Weights of a small mixture-of-experts language model, trained from scratch on English Wikipedia: a softmax router.
Below are experts of layer 8 (counted from 0) of a mixture-of-experts language model. Rows are named router (the router's row for the expert), gate (a neuron's input weights, with its number), up (a neuron's input weights, with its number) and show model dimensions 0-255. Each number is 200 + 30 x the weight over its row's rms, rounded and kept within 0 to 999.
Before each expert's rows: "gets" lists some tokens that make up at least twice as much of what it gets as of all text; "mostly gets" lists some tokens that are sent to it at least half of the time. This comes from a sample of Wikipedia text that the model never trained on. Tokens count by the router's weight.

# expert 5
gets: " |", " was", " he", "\n", " were", " He"
mostly gets: " he", " been", " she", " were", " they", " was"
router,231,226,193,223,168,223,221,203,201,193,162,149,235,150,233,255,192,172,164,174,231,196,123,228,198,182,170,157,226,202,209,221,207,187,205,217,193,205,198,199,198,197,284,176,230,196,189,216,193,167,182,199,210,206,141,198,206,174,148,182,222,221,247,216,192,196,172,181,197,172,237,200,208,169,191,186,220,170,179,252,186,234,214,206,207,195,148,180,255,205,163,215,169,162,177,188,208,214,228,221,249,203,193,233,207,206,216,205,215,268,231,159,236,223,188,229,155,181,182,228,217,199,187,170,230,160,250,167,204,256,225,209,201,207,276,196,195,206,173,188,164,191,192,168,160,178,184,221,206,240,196,148,175,270,186,202,193,191,215,167,166,199,170,270,210,213,269,180,167,236,226,199,194,202,265,225,192,209,273,161,235,143,256,185,183,205,199,209,196,148,190,248,128,189,179,144,240,181,158,218,146,212,194,221,183,214,194,191,219,211,241,188,162,175,213,235,174,185,207,179,255,226,200,219,146,228,181,198,215,239,177,242,217,206,257,250,223,202,211,199,198,171,233,199,203,232,201,178,136,206,215,281,196,188,147,224
gate0,252,202,186,225,260,209,199,247,201,196,241,211,186,170,245,171,216,130,234,197,192,246,202,227,226,151,206,190,263,180,210,254,161,200,194,185,131,216,184,203,208,204,247,212,192,201,174,139,193,196,217,228,226,222,225,221,170,161,235,185,188,200,223,228,178,221,200,182,207,173,209,185,243,155,185,180,261,221,150,243,208,242,221,200,267,221,155,213,195,153,226,164,259,189,147,226,184,195,233,230,214,233,167,203,198,156,177,173,202,191,205,215,193,226,183,167,187,213,217,187,147,266,195,272,142,193,208,182,128,196,215,184,211,156,190,187,232,211,162,176,175,169,179,188,211,175,214,232,278,197,219,203,261,214,208,167,193,209,222,229,208,224,184,200,198,208,199,219,189,183,208,217,227,182,242,184,161,197,227,196,194,223,190,230,240,224,205,172,239,223,245,204,200,141,222,226,267,245,219,205,152,208,201,202,195,210,127,226,215,193,224,205,170,239,226,218,206,235,220,248,254,205,272,214,195,181,226,235,207,153,170,239,189,175,220,226,214,194,209,189,177,208,249,158,241,196,225,229,162,234,210,181,177,200,125,158
up0,159,189,192,195,211,171,171,185,235,218,194,166,231,237,186,170,144,233,192,192,170,240,237,235,199,223,136,205,204,180,176,156,190,205,199,192,205,189,185,216,196,221,190,188,175,201,187,206,224,225,180,176,157,196,183,191,190,171,127,243,246,182,173,159,213,182,203,209,245,242,196,206,151,218,248,226,167,217,217,165,180,170,125,214,167,175,242,215,189,249,212,214,125,158,208,154,170,202,193,198,209,194,197,212,139,241,220,199,243,184,181,194,197,181,197,155,210,177,243,243,165,199,155,251,233,265,205,202,215,190,147,254,197,205,157,224,202,222,231,258,219,179,184,210,193,214,163,196,176,180,173,184,194,186,207,263,251,188,189,211,242,227,225,254,161,221,240,149,193,236,199,179,202,191,137,231,266,225,193,112,197,199,235,243,257,236,244,240,226,191,145,149,250,208,204,195,185,165,186,241,238,168,189,171,218,206,247,218,191,193,212,195,215,179,158,198,215,218,212,193,149,231,195,256,183,218,152,155,187,180,206,173,184,195,178,119,252,204,220,196,205,238,184,182,203,181,162,220,219,183,197,215,200,223,175,211

# expert 29
gets: " the", " a", " was", " The", " with", " is"
mostly gets: " had", " were", " has", " are", " was", " have"
router,210,211,172,195,224,217,204,190,179,173,224,200,154,215,234,202,181,176,195,184,201,186,195,166,146,210,186,148,210,151,213,180,188,190,174,227,179,160,239,157,165,128,255,233,211,134,163,241,178,217,205,190,225,208,143,137,197,193,235,219,225,230,178,133,180,202,213,220,194,170,238,179,212,215,225,201,269,157,202,195,181,223,203,195,158,199,202,213,217,196,192,182,176,170,149,203,194,193,205,178,178,239,226,167,119,189,211,199,260,208,221,202,248,225,182,248,198,213,212,200,215,188,208,180,215,160,209,179,212,191,176,172,228,179,194,247,246,228,193,218,176,150,198,213,192,244,166,255,245,203,169,206,187,193,232,186,203,190,218,217,191,218,168,228,195,258,248,193,186,207,158,179,249,247,267,219,165,240,218,190,245,185,225,154,178,183,180,177,280,213,159,211,179,196,175,202,252,210,160,186,176,163,207,194,224,175,177,192,209,164,186,228,213,214,162,275,223,200,113,176,204,197,217,247,172,205,134,183,204,237,157,162,239,263,157,203,173,216,174,233,152,241,139,174,214,188,188,230,182,185,216,241,178,218,188,232
gate0,157,204,216,218,177,216,283,189,195,169,159,197,171,205,161,234,179,201,261,188,208,214,228,229,187,167,193,179,193,190,212,176,161,195,223,185,222,195,222,194,219,156,183,242,262,188,187,178,225,244,213,256,226,82,199,235,262,182,267,206,221,198,183,157,229,221,194,216,124,192,172,196,177,214,180,231,219,197,182,269,211,229,201,236,181,139,184,189,246,281,218,225,204,233,205,178,229,185,172,198,198,268,180,214,155,204,202,214,223,209,192,200,234,197,224,197,255,209,147,177,217,228,209,188,206,167,267,167,162,189,183,175,223,217,181,196,224,196,190,207,193,209,219,243,188,223,145,228,168,191,212,157,232,207,201,238,163,208,180,205,224,155,212,216,155,195,244,228,127,229,208,264,211,215,234,182,207,228,189,165,239,191,166,194,192,206,273,203,207,214,192,262,213,201,216,249,160,215,200,210,190,169,216,214,210,220,264,174,179,191,209,210,195,189,217,215,159,179,164,216,228,149,223,227,186,251,223,252,239,215,212,225,230,195,215,209,187,197,167,232,261,185,184,221,220,240,185,195,195,228,233,190,226,211,214,263
up0,224,210,207,211,237,137,173,212,203,184,185,223,177,159,213,190,156,247,168,196,163,170,177,201,173,180,174,191,264,194,238,201,258,211,195,170,203,225,199,190,241,239,170,211,216,207,152,165,165,185,223,232,188,199,194,210,202,161,257,215,168,171,150,248,138,222,244,223,224,141,222,215,232,212,233,201,149,183,218,199,207,215,207,170,177,222,239,223,155,176,192,159,227,192,225,275,218,239,216,197,195,238,208,196,251,185,208,190,158,181,204,178,169,235,199,187,202,263,206,132,230,222,248,177,169,172,242,264,201,218,201,247,207,165,148,175,178,175,157,190,186,184,238,174,211,190,192,261,202,200,229,171,192,192,181,165,167,198,245,122,183,182,214,217,208,221,190,185,184,203,204,169,201,215,248,183,130,208,181,195,193,161,197,182,183,216,281,194,179,244,201,255,209,177,214,205,229,219,193,157,194,230,195,185,238,204,200,216,194,148,191,204,139,185,204,207,160,213,218,151,205,302,247,197,193,171,207,224,206,210,215,163,172,227,248,185,183,147,195,191,166,227,221,214,174,157,151,256,191,205,178,227,184,223,154,207

# expert 26
gets: ".", "\n", "\".", ").", ".\"", ";"
mostly gets: ".", ".\"", "\".", " .", ".)", "..."
router,144,154,221,195,189,209,210,210,180,157,178,155,225,201,184,223,212,164,189,186,233,204,202,253,147,193,187,161,190,208,139,157,196,237,162,236,169,154,193,163,227,249,181,195,248,166,224,210,167,201,161,248,159,213,164,242,206,213,160,176,188,253,149,259,223,218,167,185,171,238,160,181,188,185,136,169,174,236,235,204,207,193,210,180,241,167,214,188,175,201,162,260,169,248,214,248,221,191,219,173,209,215,166,198,245,229,245,197,265,175,143,217,147,228,173,194,158,191,237,190,166,189,215,263,199,204,176,213,250,229,184,200,246,161,175,182,247,183,243,240,219,217,155,255,155,215,181,261,153,206,209,225,215,169,249,228,195,177,235,169,186,224,206,178,157,235,210,256,218,197,211,194,189,227,163,184,175,221,201,180,197,192,200,201,168,243,201,209,196,177,188,162,155,172,176,191,152,203,200,250,187,201,173,162,157,238,242,285,179,226,225,240,191,208,184,190,167,181,192,200,163,231,221,215,232,163,162,196,154,154,189,183,198,171,215,235,204,211,239,196,215,180,216,181,223,205,189,209,222,195,239,210,159,190,167,186
gate0,207,224,232,232,205,190,160,229,199,198,196,212,224,179,221,217,142,231,152,202,227,206,190,206,194,166,204,145,242,199,209,188,247,216,169,223,170,212,169,159,177,144,218,186,211,136,225,285,197,165,243,194,154,200,196,199,172,174,167,222,166,225,174,210,192,200,232,210,215,211,152,212,176,190,216,243,216,198,203,110,180,187,176,179,198,181,139,220,222,128,175,190,174,211,217,208,206,188,241,197,224,177,164,174,219,206,210,191,203,208,166,216,190,222,249,160,202,176,216,186,196,110,191,222,198,142,192,187,206,201,186,171,202,209,202,239,146,234,161,202,195,246,190,217,183,167,238,181,211,164,199,172,214,139,192,186,176,213,165,228,247,239,178,185,198,203,135,221,184,131,214,198,219,191,217,188,206,164,227,185,261,168,232,270,210,218,198,203,260,272,256,150,199,227,191,236,173,227,206,186,208,250,206,186,160,207,200,215,211,245,160,183,234,233,210,204,248,151,188,220,193,240,213,287,208,198,233,219,201,210,200,160,232,259,199,220,173,208,167,209,252,105,189,191,198,205,191,169,229,196,184,189,183,192,189,173
up0,257,177,206,178,254,197,243,210,222,270,189,198,150,213,214,147,162,188,222,237,227,217,186,192,226,233,194,269,182,239,261,147,213,220,217,209,208,228,179,241,239,213,220,212,181,251,218,173,246,193,222,238,226,186,253,179,173,220,230,208,185,216,180,245,156,207,205,178,192,175,249,216,196,208,239,189,253,193,200,146,110,177,200,179,169,257,167,157,134,212,240,180,251,174,189,200,167,207,226,219,151,204,246,214,148,198,212,237,207,238,265,208,194,187,187,222,228,242,206,210,226,212,171,159,199,218,229,219,163,167,236,207,189,199,220,205,185,199,196,188,178,150,231,210,215,207,199,186,212,243,239,214,185,203,194,223,212,212,214,235,228,188,175,196,245,177,257,225,198,203,218,185,184,184,224,186,145,261,165,209,203,195,230,179,228,164,169,209,233,187,116,240,256,219,197,210,195,214,236,145,220,243,263,225,212,178,217,146,237,172,247,163,195,165,199,198,205,206,179,234,208,221,219,211,202,213,243,178,205,223,204,255,186,172,153,174,201,193,225,182,218,253,181,216,167,214,229,246,215,216,143,186,166,237,220,225

# expert 28
gets: " the", " a", " The", "The", " first", " an"
mostly gets: " the", " his", "The", " The", " a", " first"
router,257,200,154,217,133,222,207,203,175,196,166,231,163,204,269,221,199,241,169,181,219,208,202,132,169,213,157,192,208,241,183,188,199,175,183,236,160,205,245,188,202,181,200,186,183,177,164,189,204,185,247,222,196,170,152,189,250,243,251,168,249,234,209,191,186,202,248,181,175,190,202,187,206,204,209,232,244,234,202,202,223,195,137,166,228,239,238,194,229,194,193,172,201,165,153,202,181,245,258,167,208,226,245,208,147,208,228,161,183,209,235,182,212,173,234,211,176,200,248,265,219,187,213,168,172,167,166,166,226,232,179,205,209,236,227,192,227,214,221,208,140,180,210,182,148,255,272,233,217,261,195,200,211,198,211,184,224,190,140,267,150,187,211,205,171,238,196,197,215,191,199,190,250,216,244,233,227,207,233,207,155,222,222,146,196,187,211,179,264,223,186,242,194,173,145,175,194,223,157,229,182,187,273,206,180,129,222,199,177,165,175,216,215,189,172,253,213,175,187,193,202,228,166,205,174,166,182,187,196,256,162,157,209,222,168,181,171,205,219,165,238,167,187,213,239,191,200,185,216,201,221,238,254,188,240,195
gate0,193,196,220,187,168,235,164,181,158,207,225,210,187,245,210,180,193,177,187,157,226,149,166,197,200,202,255,174,178,232,219,252,145,176,173,238,245,196,210,204,226,199,176,227,208,254,255,247,163,216,192,163,239,186,259,199,156,226,187,199,125,240,216,183,260,200,163,205,188,201,167,176,123,149,178,207,256,142,267,241,207,194,225,206,240,219,189,200,165,225,208,208,204,198,227,199,230,233,230,158,202,229,195,186,200,160,208,190,211,205,293,147,183,146,201,212,232,227,211,190,210,199,220,187,205,247,225,213,238,213,202,202,170,247,241,212,195,204,261,171,236,232,194,219,173,196,205,226,159,209,220,180,120,183,189,224,208,222,198,198,238,188,215,146,206,204,196,205,242,232,212,234,179,194,163,267,193,221,162,167,228,191,133,181,211,200,145,216,193,216,231,187,237,183,177,200,161,148,194,161,202,185,179,191,181,201,227,151,220,191,247,119,178,181,201,232,161,172,242,213,205,201,197,179,150,205,211,243,185,185,167,220,189,177,194,167,210,210,157,178,210,209,157,193,221,246,195,193,169,174,205,211,259,186,219,155
up0,213,210,191,142,203,245,229,179,165,226,199,205,198,191,169,246,240,268,217,197,239,183,111,204,184,222,220,167,197,276,207,258,193,222,217,218,185,223,188,192,216,255,116,183,241,232,206,220,210,239,182,220,206,208,283,204,226,213,208,199,188,246,223,210,217,233,196,178,191,248,191,158,102,206,231,207,216,166,242,242,161,219,198,207,225,259,149,187,208,223,183,162,215,243,229,255,211,258,154,162,193,218,217,190,192,190,212,198,207,212,253,162,149,158,234,162,193,174,219,165,217,212,265,167,203,191,197,215,225,227,220,222,162,204,198,184,218,227,233,143,211,222,204,249,164,190,247,221,180,233,211,234,185,209,164,226,233,190,173,201,204,228,243,173,183,222,201,189,240,218,200,213,218,237,203,255,214,188,181,210,176,201,153,192,192,173,197,213,218,266,192,242,223,215,217,175,194,168,165,239,191,167,231,223,210,179,190,165,221,173,276,217,216,189,185,235,207,189,225,172,134,216,176,219,186,150,214,205,223,199,162,177,219,198,221,206,182,246,190,177,182,208,166,226,253,230,173,151,160,188,220,193,224,191,235,178

# expert 34
gets: " the", " a", " The", "The", " his", " an"
mostly gets: " the", " a", " his", "The", " an", " its"
router,238,192,167,202,208,196,175,222,269,197,215,190,170,174,185,178,190,239,158,164,190,198,200,140,220,235,165,229,223,142,247,157,227,203,177,262,175,194,222,190,202,188,223,208,199,182,137,219,145,182,215,227,178,226,189,172,223,191,206,202,223,200,172,251,139,221,246,192,180,170,196,223,249,149,240,195,256,203,209,172,227,233,141,214,170,190,226,249,217,151,148,195,266,199,208,217,153,231,210,207,193,245,217,165,155,172,264,201,178,237,248,156,169,254,190,239,189,186,212,230,232,163,188,184,223,213,176,196,241,211,243,239,195,168,203,177,248,222,211,174,145,164,177,190,170,222,220,227,195,236,236,232,187,214,229,177,211,173,161,193,193,193,167,202,181,206,237,218,210,208,168,129,240,224,163,213,175,221,252,199,192,196,223,161,182,209,199,211,202,202,139,157,187,240,136,173,215,202,161,182,181,192,246,147,239,161,139,201,191,242,180,218,235,228,215,123,184,188,241,203,190,231,210,188,171,187,159,183,172,245,197,171,213,255,257,189,197,209,213,208,200,252,207,173,206,202,162,229,209,195,205,239,185,189,197,185
gate0,158,198,175,195,136,237,228,259,167,103,211,223,195,220,186,210,168,230,211,171,244,257,200,183,199,216,173,217,208,167,203,156,223,202,183,194,209,198,215,208,190,200,195,180,142,192,188,191,163,180,194,120,215,232,193,246,185,175,220,218,199,131,222,169,230,203,179,159,161,199,231,208,225,220,195,229,264,196,197,188,190,256,175,221,252,167,203,190,190,198,168,212,209,157,214,173,180,144,226,158,218,222,182,150,156,232,204,212,183,175,245,207,179,182,175,174,148,165,222,261,204,190,222,182,178,194,176,242,222,204,198,192,217,234,215,148,219,218,172,176,174,211,224,201,161,218,208,214,192,230,231,221,184,226,213,201,221,205,182,196,211,207,158,194,196,225,200,169,171,208,208,191,224,165,182,225,274,148,213,171,179,245,216,150,161,209,172,197,176,192,199,159,232,183,182,178,214,184,161,196,151,164,211,206,178,207,141,246,232,96,143,217,227,235,202,171,166,197,262,171,176,240,189,183,166,190,156,216,210,228,205,200,201,243,263,194,119,192,194,207,204,186,244,177,250,172,159,180,152,189,167,243,178,228,208,239
up0,185,192,198,210,189,191,180,177,235,207,240,203,215,247,130,210,213,214,198,165,204,224,219,212,174,185,171,223,202,221,173,198,225,203,119,191,213,208,166,169,170,167,170,167,174,219,150,161,175,175,190,191,193,172,181,176,196,149,223,149,160,160,234,183,183,130,152,183,184,137,215,227,200,171,215,185,200,182,228,165,187,181,224,150,214,169,200,155,157,181,189,242,261,170,218,148,170,152,200,185,140,222,179,233,148,182,157,239,185,166,170,214,190,175,181,241,247,198,216,219,209,186,222,159,197,220,171,229,217,223,182,183,151,251,215,233,205,185,161,197,192,219,170,168,174,253,217,151,205,155,232,210,190,226,306,227,216,190,231,213,228,241,174,167,193,246,189,228,190,205,153,181,243,201,187,264,258,192,253,175,199,249,261,225,227,216,224,205,188,140,208,147,240,218,218,227,192,222,223,254,164,207,186,195,174,243,145,234,156,207,198,175,189,193,208,184,202,260,258,185,228,174,216,152,211,216,192,224,159,212,225,164,211,203,207,217,182,230,233,203,191,212,173,175,208,228,198,194,241,205,156,198,192,206,179,193

# expert 18
gets: " |", " in", " as", " to", " on", ")"
mostly gets: " during", " located", " based", " along", " As", " since"
router,217,160,197,224,257,167,217,186,165,194,222,168,182,219,174,249,235,231,236,162,199,136,124,159,192,169,184,193,188,208,173,256,208,212,181,221,255,211,218,155,226,161,213,221,215,219,192,202,186,237,169,162,228,190,234,161,221,168,209,157,195,215,208,187,227,179,178,181,199,223,191,227,198,182,219,168,181,131,130,147,246,185,161,244,229,139,186,196,213,237,163,167,189,178,232,154,158,201,198,195,211,220,245,169,247,159,181,213,223,191,178,207,261,256,217,222,245,222,223,236,156,177,203,158,228,185,168,170,209,205,206,172,240,251,206,207,202,221,175,243,182,212,169,206,223,182,158,196,229,151,187,211,157,211,158,185,189,189,209,185,222,205,216,217,206,237,172,235,216,193,193,238,247,235,195,238,212,228,174,192,198,140,168,226,168,256,150,175,202,208,223,179,152,218,194,207,225,194,186,189,159,272,202,139,150,229,184,163,180,253,209,218,219,217,209,210,249,210,238,246,205,211,233,149,215,245,190,226,211,195,179,251,228,229,224,241,202,205,152,266,236,235,165,177,191,179,190,220,206,154,212,238,224,218,192,226
gate0,271,232,150,164,208,198,209,220,188,161,239,170,228,181,190,231,218,205,218,191,165,196,176,193,216,156,185,133,214,167,188,243,202,172,195,171,188,269,205,163,211,203,208,186,191,267,230,169,149,161,238,154,228,188,248,169,215,153,151,235,253,200,223,233,246,186,192,197,138,274,190,242,156,188,191,241,206,192,167,204,219,216,179,191,192,151,217,230,187,195,211,222,198,246,212,164,178,208,262,189,232,196,186,170,220,185,168,230,252,171,177,215,242,215,217,220,191,157,215,187,197,141,219,249,190,173,196,220,200,158,184,209,154,197,164,208,180,165,192,214,244,222,171,228,198,172,174,172,175,166,166,212,154,160,163,171,181,164,200,152,209,224,203,186,172,197,191,232,193,192,196,238,227,210,182,228,281,246,147,195,216,197,200,239,217,278,248,185,156,279,175,160,218,262,192,177,194,197,183,183,228,231,183,180,190,179,186,180,178,228,223,197,199,254,223,190,217,180,203,227,215,186,184,219,254,185,199,267,193,171,209,245,200,173,198,218,189,162,164,159,195,171,184,240,129,163,191,203,205,183,232,173,199,183,217,198
up0,165,214,192,173,194,186,146,257,229,191,186,183,181,178,209,222,226,205,170,168,181,232,166,188,221,168,199,174,239,154,189,176,172,227,117,199,209,165,166,167,210,256,216,199,208,174,171,198,214,193,211,175,244,235,258,191,189,166,223,209,198,172,231,173,211,222,178,236,184,246,169,173,197,221,205,286,152,234,164,154,211,182,182,213,192,169,175,163,203,187,194,167,197,227,178,215,215,183,216,265,219,197,183,195,261,182,200,178,197,178,175,250,195,219,206,197,221,212,214,231,164,218,281,214,196,189,202,201,228,232,201,257,190,204,199,202,210,219,221,204,191,208,167,254,231,193,221,227,109,231,157,228,214,215,171,222,188,156,187,123,182,270,123,160,150,211,213,199,226,210,238,232,177,208,175,203,201,231,160,196,175,198,155,190,210,192,182,207,258,192,201,189,190,191,215,213,168,194,175,166,196,207,209,111,212,217,197,226,204,208,198,179,228,289,215,192,228,194,244,191,204,209,194,187,271,216,183,208,186,180,251,187,190,220,205,156,198,203,230,229,139,228,170,225,165,188,256,234,233,162,199,211,227,257,137,163

# expert 16
gets: ",", ":", " is", " |", " ", " ="
mostly gets: " =", " is", " Preceded", " Succeeded", " Phylum", " Born"
router,239,242,147,181,218,203,189,166,181,201,265,197,170,182,216,225,236,251,208,155,193,155,141,171,207,216,195,233,211,238,257,190,181,253,142,185,203,224,236,203,245,235,261,196,191,241,180,234,165,216,155,205,199,224,262,166,241,165,208,235,202,219,177,143,234,153,212,161,187,179,237,238,229,167,203,208,211,205,200,163,204,240,156,234,256,180,218,174,225,249,183,188,195,215,235,174,185,221,265,211,215,148,213,152,175,189,249,274,185,207,195,234,210,227,149,190,174,233,209,218,152,226,159,230,239,283,188,192,253,238,195,223,212,143,182,233,203,212,192,257,226,211,174,162,169,156,139,202,203,214,202,182,173,197,209,202,222,171,250,189,168,194,158,217,179,185,224,209,219,209,156,180,207,254,204,228,245,223,189,116,211,200,166,202,213,199,195,203,204,237,226,197,180,188,173,238,210,201,200,226,168,192,179,211,206,226,166,221,211,255,187,199,228,209,189,198,224,217,199,162,205,191,249,208,193,223,175,196,161,180,209,134,226,169,230,208,261,153,174,199,245,218,208,218,207,193,202,191,186,216,248,235,177,184,193,204
gate0,212,199,185,163,150,194,241,223,137,164,164,181,173,208,155,237,205,162,212,184,209,224,245,254,233,189,230,206,189,189,179,173,173,197,148,235,184,215,187,223,203,210,202,149,218,259,223,158,156,137,185,238,229,204,182,236,215,191,163,234,190,184,196,194,222,261,208,174,212,204,213,160,234,195,193,233,166,225,172,225,226,200,238,198,167,200,207,175,237,199,220,164,229,199,281,225,246,196,209,180,209,183,202,191,172,249,185,179,221,210,216,200,209,219,241,199,197,191,211,137,227,226,222,208,183,181,193,217,231,184,230,216,143,233,167,119,189,209,208,181,203,183,151,215,194,170,182,194,220,220,118,167,165,162,144,210,209,243,166,199,179,218,221,142,224,183,243,208,151,258,222,200,170,185,181,171,230,115,198,206,200,166,210,190,224,198,146,148,181,183,256,280,189,197,183,136,208,189,189,184,185,185,206,239,202,205,238,235,230,165,230,199,183,188,230,242,164,198,262,200,250,197,195,185,206,163,187,222,177,240,222,170,225,161,218,266,164,213,158,220,226,194,195,191,116,175,196,191,162,210,208,226,194,208,196,201
up0,264,208,212,183,142,236,224,212,124,183,208,184,167,226,195,182,219,222,186,200,236,136,203,218,180,234,173,221,209,243,225,231,189,198,189,238,172,176,199,178,216,223,226,175,200,268,210,223,216,186,197,196,220,179,264,234,207,214,219,260,216,203,230,187,247,206,200,221,222,206,208,164,220,181,205,218,192,210,230,209,218,182,205,184,202,234,203,194,220,244,216,189,153,232,237,183,219,131,254,159,187,219,248,233,232,209,169,193,220,206,248,214,190,190,220,223,195,180,120,210,279,204,209,199,280,196,212,224,227,229,229,266,184,166,179,177,203,239,206,217,167,229,120,191,200,149,196,192,234,224,138,215,178,194,186,195,205,191,213,143,181,193,217,166,148,200,241,206,175,186,225,192,200,192,191,173,171,138,212,269,162,199,148,170,155,185,199,150,178,207,178,248,192,215,196,147,240,230,146,185,217,171,161,182,197,203,201,212,218,155,221,216,191,184,181,206,139,175,217,149,216,216,182,166,210,218,200,214,186,199,225,181,218,137,176,255,153,198,148,231,228,155,212,217,116,183,178,239,205,204,217,176,218,219,208,177

# expert 24
gets: ",", ".", "),", ";", ")", ":"
mostly gets: "\".", "),", ".\"", "\",", ").", "—"
router,163,211,163,199,242,244,191,211,189,170,180,173,186,259,189,227,228,192,170,166,205,158,211,241,200,220,159,229,189,177,191,146,170,190,172,241,219,225,165,199,218,220,239,235,226,164,164,148,188,244,162,163,140,220,155,204,146,171,217,167,207,192,185,205,224,189,151,153,207,196,221,179,242,193,235,164,176,202,220,201,222,236,154,242,218,178,242,195,199,216,252,234,170,193,193,203,206,139,260,243,212,173,169,157,209,227,223,159,242,219,219,208,212,189,168,191,216,174,177,209,180,216,124,259,179,182,178,180,216,170,151,190,224,179,181,236,156,180,194,218,176,220,191,173,210,198,201,201,237,203,172,246,225,176,162,143,216,170,187,222,167,213,219,204,213,200,235,255,182,199,226,163,164,197,219,216,193,190,226,164,262,166,225,174,185,188,209,156,176,170,165,126,158,156,166,231,183,185,193,219,182,191,160,189,133,238,223,233,154,192,212,233,163,208,219,221,201,209,150,239,179,175,195,213,174,189,138,175,182,129,228,217,193,185,199,229,181,179,261,184,218,203,206,179,263,147,167,166,178,159,243,178,175,226,160,194
gate0,216,196,135,202,245,173,215,211,220,241,247,183,235,239,147,196,155,268,191,165,176,205,155,197,169,193,212,229,184,189,208,202,209,234,166,161,207,148,250,167,247,191,181,204,216,212,269,197,176,223,253,176,225,198,269,181,184,165,189,195,234,238,228,148,172,137,184,183,185,201,209,249,203,184,166,198,168,185,230,146,154,255,163,196,242,174,200,199,187,200,154,201,214,238,179,192,155,200,204,242,204,230,235,220,181,239,154,208,198,164,204,239,206,210,219,205,257,202,202,218,210,216,189,245,179,237,202,159,159,159,201,237,218,180,190,204,211,231,233,234,239,199,219,185,178,205,180,229,240,195,221,156,197,209,191,220,194,169,200,210,195,189,218,200,189,222,215,245,134,151,211,163,236,236,179,220,250,175,153,218,171,171,176,207,181,221,196,195,221,231,192,142,156,152,208,175,167,193,224,257,160,212,242,249,154,204,195,236,225,221,122,201,202,242,180,157,220,173,187,197,235,184,215,130,209,216,131,188,222,229,198,198,170,247,119,182,209,200,215,189,228,216,176,190,202,184,212,148,206,202,163,237,225,179,233,189
up0,193,211,326,229,207,165,215,235,224,216,158,208,216,222,229,220,187,155,183,218,191,190,213,238,191,222,189,234,244,231,229,179,168,160,240,210,191,226,140,207,144,253,222,240,154,204,145,179,236,192,143,188,171,221,185,220,199,200,249,162,156,189,219,206,166,221,201,232,238,224,225,159,225,252,211,189,194,186,214,252,235,172,216,204,192,166,168,183,169,235,252,193,148,251,217,266,249,186,181,261,216,177,190,200,248,243,199,225,188,256,208,222,212,164,203,176,182,159,230,167,198,206,190,175,195,224,198,187,181,211,186,139,206,185,193,240,176,222,172,181,144,188,200,234,222,196,212,161,217,206,200,216,244,230,215,176,195,223,171,194,230,209,209,203,205,173,171,197,230,210,159,187,170,158,237,171,185,195,242,184,190,184,227,188,147,196,202,195,173,203,203,227,225,123,168,209,248,195,197,198,205,140,213,150,234,250,185,165,207,244,198,246,212,234,169,231,218,212,163,284,207,182,221,185,242,183,247,149,189,187,238,216,233,180,184,206,227,211,213,194,237,235,188,240,220,209,199,257,228,227,160,182,195,211,170,171

# expert 1
gets: " to", " and", " in", " of", " that", " for"
mostly gets: " to", " and", " for", " that", " on", " which"
router,243,169,248,261,199,215,169,204,139,171,233,131,179,180,221,237,199,209,220,146,205,182,237,191,189,227,156,171,194,188,250,210,203,194,212,229,191,176,254,148,196,230,204,198,200,190,162,168,228,234,172,193,164,214,194,200,229,167,260,191,188,205,252,220,271,175,198,221,211,233,166,203,158,196,259,223,231,173,185,205,278,152,122,246,176,181,221,226,202,167,180,161,201,201,253,177,150,181,205,214,170,189,219,155,249,179,228,176,197,155,214,220,227,189,192,194,233,192,174,207,147,147,229,195,199,175,197,213,205,187,186,198,194,214,207,206,263,193,215,209,178,193,165,216,181,182,236,197,169,154,193,184,230,199,192,216,238,261,294,139,224,177,178,229,187,212,232,245,184,205,183,201,170,259,236,225,236,203,218,143,230,180,215,205,177,204,210,193,191,189,150,202,196,236,168,249,215,214,177,225,174,206,198,177,158,225,177,190,162,190,210,222,211,191,228,209,258,193,213,196,182,133,210,171,183,161,199,218,243,200,200,182,195,232,169,189,181,219,201,220,211,267,199,163,220,219,266,187,240,144,132,195,199,219,241,205
gate0,223,193,203,201,195,198,256,199,178,202,175,200,207,232,147,236,202,171,200,194,240,165,184,170,184,181,224,242,169,227,222,216,208,186,169,224,217,235,181,216,203,262,184,199,214,192,181,227,170,203,182,187,213,221,224,162,201,188,162,179,276,222,247,191,193,209,164,183,154,199,210,202,142,158,223,245,275,223,228,255,176,183,221,198,232,244,205,196,265,232,185,223,197,189,157,226,216,201,219,179,163,197,204,222,149,179,200,247,179,237,230,218,166,204,226,266,163,102,259,180,201,219,204,224,183,251,194,204,251,162,173,127,213,258,193,219,190,222,183,220,229,210,243,246,192,192,173,172,178,225,200,177,185,222,216,168,195,157,187,194,219,207,241,189,233,189,180,210,163,200,297,184,183,231,189,210,220,174,189,206,165,167,252,184,214,131,209,197,161,270,185,240,195,206,280,193,216,162,229,248,194,189,217,242,188,168,202,211,211,211,192,199,200,177,208,212,196,198,203,210,192,225,202,170,196,185,205,177,203,245,128,205,245,211,149,229,188,248,169,269,147,189,204,271,200,221,228,223,190,197,234,213,221,213,192,178
up0,190,140,162,156,183,189,251,190,182,171,185,205,247,183,216,172,202,160,171,235,201,165,183,152,170,186,185,181,212,173,148,242,227,236,181,201,148,117,234,218,245,191,188,239,199,169,182,140,180,196,201,200,190,194,247,157,150,175,201,207,190,256,206,198,199,217,182,164,200,191,192,236,228,198,172,179,164,148,154,189,181,222,183,208,212,199,255,249,228,148,156,232,240,211,169,136,194,200,211,200,247,192,188,187,194,111,178,203,214,190,206,196,213,220,182,221,251,245,151,277,214,222,200,176,151,184,152,213,142,202,184,192,168,197,263,233,221,249,154,236,163,205,232,202,215,222,221,197,220,201,207,188,214,188,208,230,161,178,298,233,177,238,157,183,243,247,182,193,205,198,145,211,190,207,235,229,166,203,173,171,174,214,218,199,226,176,180,223,175,167,230,202,221,190,162,214,167,211,233,163,160,159,210,128,226,147,203,233,164,220,190,190,186,200,219,168,234,182,226,178,203,159,216,213,197,225,183,196,177,185,190,207,186,137,176,168,254,163,183,168,206,223,236,187,243,204,204,173,200,200,193,196,198,218,181,172